config = dict(
    n_layer=11,
    d_model=192,
    n_experts=256,
    experts_per_token=8,
    d_expert=32,
    d_shared_expert=0,
    activation='swiglu',
    moe_layers=[1, 2, 3, 4, 5, 6, 7, 8, 9, 10],
    router_score='softmax',
    normalize_top_k=False,
    routed_scale=5.66,
    balance_loss=0.000193,
    balance_bias=True,
    init_std_router=0.013,
    lr_router=0.000753,
    vocab_size=8192,
    norm='rmsnorm',
    norm_eps=1e-06,
    tie_embeddings=False,
    optimizer='muon_variant',
    lr=0.0143,
    beta1=0.9,
    batch_tokens=262144,
    seq_len=384,
    train_tokens=857200000,
    steps=3270,
    dataset='wikipedia_en',
)
Below are experts of layer 7 (counted from 0) of a mixture-of-experts language model. Rows are named gate (a neuron's input weights, with its number), up (a neuron's input weights, with its number), down (a neuron's output weights, with its number) and show model dimensions 160-191. Each number is 128 + 32 x the weight over its row's rms, rounded and kept within 0 to 255. Numbers have three digits each.
Before each expert's rows: "comes after" lists some tokens at least twice as common just before its tokens as in all text; "raises" lists some tokens whose logits its average output raises strongly, later layers aside. This comes from a sample of Wikipedia text that the model never trained on. Tokens count by the router's weight.

# expert 23
comes after: "0", "2", "9", " ", "–", "1"
raises: "​", "ants", "aw", "bell"
gate0:094092074110105111132156147133081145125090126090137146115109115124149141104136162104160139104104
up0:122172135138145120204102088142231122131140100112159122115151142072111164128081135129163153108156
down0:083128154139125105176068160113088095127120134077171103143100125106135145187141130160118121117138
gate1:136151119096145122156096123126166168116138157136119072156135153096102153174110102144190092121119
up1:111119115161116120108141167100136181135121114137092133085132140179131135028152109175071179112134
down1:142088122108175112150118103141162105164181142149108125097152149100118114105145132138112157186116
gate2:124175144175151109154106124048161082106127124172173137167163188155088135099092187121149125162158
up2:125096128134149112175130160152094157088180120109152146174116149172121109122096115128117131131142
down2:129169130119168085226132126094095123110118098129117108180142084209095165119152143136091109086105
gate3:180108154079203150158187167120094102077073133135112138150084132220124150109124143143148100140120
up3:111077127079167170093151110052100136127109094107081159138177127125125157109101068091119146150121
down3:077097139117167132123126044151130141117161206083096145133145105091087141124085135133160126124073
gate4:107103125117098144163083132180120116116151080137123072166143095196167128136163140066093141088093
up4:173110107095078142145189113096106107124165110169151137131162093074135114127075119112150092109115
down4:163140127046126123079176125118120135137155144129177133185099127136139159098208118153115128095115
gate5:134174117127121133142116186157166095139129155126119175135109108103140113118134136111122170112140
up5:129117169145134112163161085181154099173148141126179164172109075096167130111111172160110139122135
down5:158124144150115135113110199185087143137152136155088157136105123105137113151145118124102140136116
gate6:101129106164166157119188154078119075105143122142159127141083154145169054161168119072153079125054
up6:167131135149194097095139102164162117105105125099093089144106143084086063114160119124135137062165
down6:111069238117139175038081155110148173109133117153106097119175089109132154124145140190144128145109
gate7:150117136131117061165165106184162090163135094130077129104063146152145146102179141121108184142128
up7:174114109108087100088168165093116152157154103170127142111154134156193118136066142137196107118207
down7:143134164124120158133096120096134142081113152159113061150150146142130095124098141143096131135084
gate8:050120180122160172137110060166162124148085174103202082180091146129180160172108139107133094146119
up8:156164140182131112094088185066138124076093094134071155093164121110077169101135065117130128160134
down8:121129138119146116130057132123156136166100114082112142146154154163126131157092118135104169097117
gate9:191134154154143112123104087126196128127105167121130107149224131083178143170093123117133126120132
up9:142181109142103089123180110134138165136119101142161121144147178079086160189112140117108090173164
down9:143149113129116130112124101152139186072114123101155172105182133122062140133132128150083119139147
gate10:164148131106160138153129160153128124129127103097188168111118168118143085137085128114138134127122
up10:167177133130143145110128115152137125162078071130080101169117107100130159150136119119116153178139
down10:157120143140127173160103193103081121140155102122134135094107062100112134203132100137114166118136
gate11:153138122080105074102120135146106179079076104153145140107102118081109095146124131100194159151058
up11:128110088136100111131159123185176093100088077130106101087166127212122155134186084187093156109118
down11:113165124082135162167112138108149194128183149191128135148154150120146072122181110087126114144076
gate12:091132135146131120088151137165091136082144124101128124155065122112175098142121157133142044148136
up12:114089148117130147120136161133148124131155120132135140158132110147138073147127082120081077149075
down12:120139150086145137126131166157114200086111110155090186074097130150149132137122082124112172152169
gate13:141140098160093102157129124155140133116145138104157146166126128047195103095176103151137158061103
up13:103142165176117070146139156124098090120097101122157129093181163149150165066084113180087077152143
down13:124157075128085139085139178132115132100146147123116133119094148161150148144122079200138081166122
gate14:096067138146126104160150080179108104110180160122200153109163097125109133139191149127108113117130
up14:134119093093052151192082139110141158151108125095185191139147108146099104128137105147160193174129
down14:147111120151122131125146135088141085071154076123176069144176144148117161084127129117158172088109
gate15:101099193212124132149135134118122096090129114178140156136122089126194117129103104116126119115139
up15:154117089143119191118107107117075125126158141067157150171086149155212158171144174167097131098166
down15:082162145085099131149112111132132173077127138117133177112129144153126064134168082174148163134124
gate16:099127116109064130143115113165117151149171154145115074147103132154160114103108170213165112112107
up16:154135092167145106124129068144146131125166120091138116141112118102062101167141173156135172127174
down16:159172095101116143127067178104122141143108161160086139085153076141131128088165138114165100133084
gate17:108097099112129161131153158145119102155178163132125121207131107113119096137160116138150147170109
up17:133128106099120164076113130113100153119151132132140129148171061105133123173118110112117120152132
down17:121135135077207109165118117057148133167221167116109147142104148174121159118151120170149150167082
gate18:163129117106086148112140113118100107138135159203123187153143080144102097121085147166098125141163
up18:119066168152122168121107088123205080098128153166164155132113148155173118138096177111157135120145
down18:126083081069097162122127191128142132160155140096137153119097183170164133069139095176133170115165
gate19:133093081077114154093132126082090167092149094105110149102165136198111135137140132155091102073082
up19:151102076112133095140171027103105112153092098155142157078150160163106108077144065138077078118146
down19:063132105148146147114054144050184145132124112086164186159127120164126096205102161134097143114159
gate20:134136108114161136126138160155128132119155124101084158157180140109101054132147141144059095127135
up20:152079179089131153140083159092125135100106159095120156148092106085054163135157086138086117141112
down20:135132152095140130144115131216113138148137064142173143144109163131185098100128128100155126122152
gate21:082089128139128151101120137088134195175124122149104125096183180133102138092137154146099111101087
up21:184049156111111163096165144154119073091133109109091095114098145146154155114066133118125179132115
down21:148113150098130132153110117132130106127186073098138152192140141061080146108142143061168116094151
gate22:100056107157149100056111168106090142139118162091143101124135120109158130116175127117102085150105
up22:136064110148096144091177109124132121124127156108137132155129145164150071149118192149105118191167
down22:131136142152168115169094198104109208067139127100167114149130134129109135107141130179107106171115
gate23:065111162144168129100130130124156115125117093109119124156110131157081162128169154168097080094127
up23:179170185130122102176137156102065153110198145119131125109114145153098174019056168127122097142087
down23:151155130045107161166132094160110136098219133117095116092109107141146197079115084102153120171092
gate24:141153177135139089106162126065139166072074112061081087128161177162072204126134166126145144119096
up24:069124133161166181117137083190153101073101143155139118095124159173110124114118176159133124122091
down24:127107150156139172119150108093135134174121118152161138088180143138139083140149098109127136181130
gate25:093122197129128081137051083153116169082139146091179080151096148105139153164147164209136080113173
up25:088148090145139105121128108166052170156116145035119147110144131079144061146112107172162060098156
down25:124123176098154132067146106182111138071180126134110160112141133108130071107158087125123179088108
gate26:107075116177137136090169115127161118095142167054065160117077173149147149045163180145124126071093
up26:119169124121169110093140164137074131129141098189099105133180105173137119055142148106142140145168
down26:153096143105092136122106122125083121098081153079105107082163140115082198135111085089142121138152
gate27:138142095121079129147144123154120090122161129122146090105120149144076090102108108155115123078147
up27:132176108126128115142202133113144112148065146131107109163138174172097112141139080151101138129146
down27:103150053117061109145092070217157144133117119095078132078150071149111112120157104160145121136123
gate28:122122114147077113165147125168154156125127115101110146095166157104171166096145180098124155178156
up28:121169139170226123093135110109102128108104126144148148118116127067157094125135182159142114140117
down28:174115119097139071095166143033042144124100188133190078140182152116143129133108137057130064092125
gate29:057147095131113118092098094150077126173151138132105107108079194191125223171123130147134114125096
up29:131149101139133161119084173106063147081140164148188135130160124088130146191155122184188127094142
down29:103147196109132116120117082119164060143155090166146113191120124078149121174101148139192183087151
gate30:119057086095172135097145094164059133103078144089093198144153092171134125116182071103090095116127
up30:151127139124110096157134164126104121145180119134112174147146083180170105051116070172116134113061
down30:134124080132094113091184146119098078150100159155172104145127151108085166096089103102117086104178
gate31:138120110144097110118146128182128185122122104132148183066141120108093094159110091111134123116124
up31:180110122133111163120107157122130130148144143139142139139142146128127153104126128097117174142147
down31:147144116091133161121174069137137122107147127134154085139145106045112179143217159088132084098085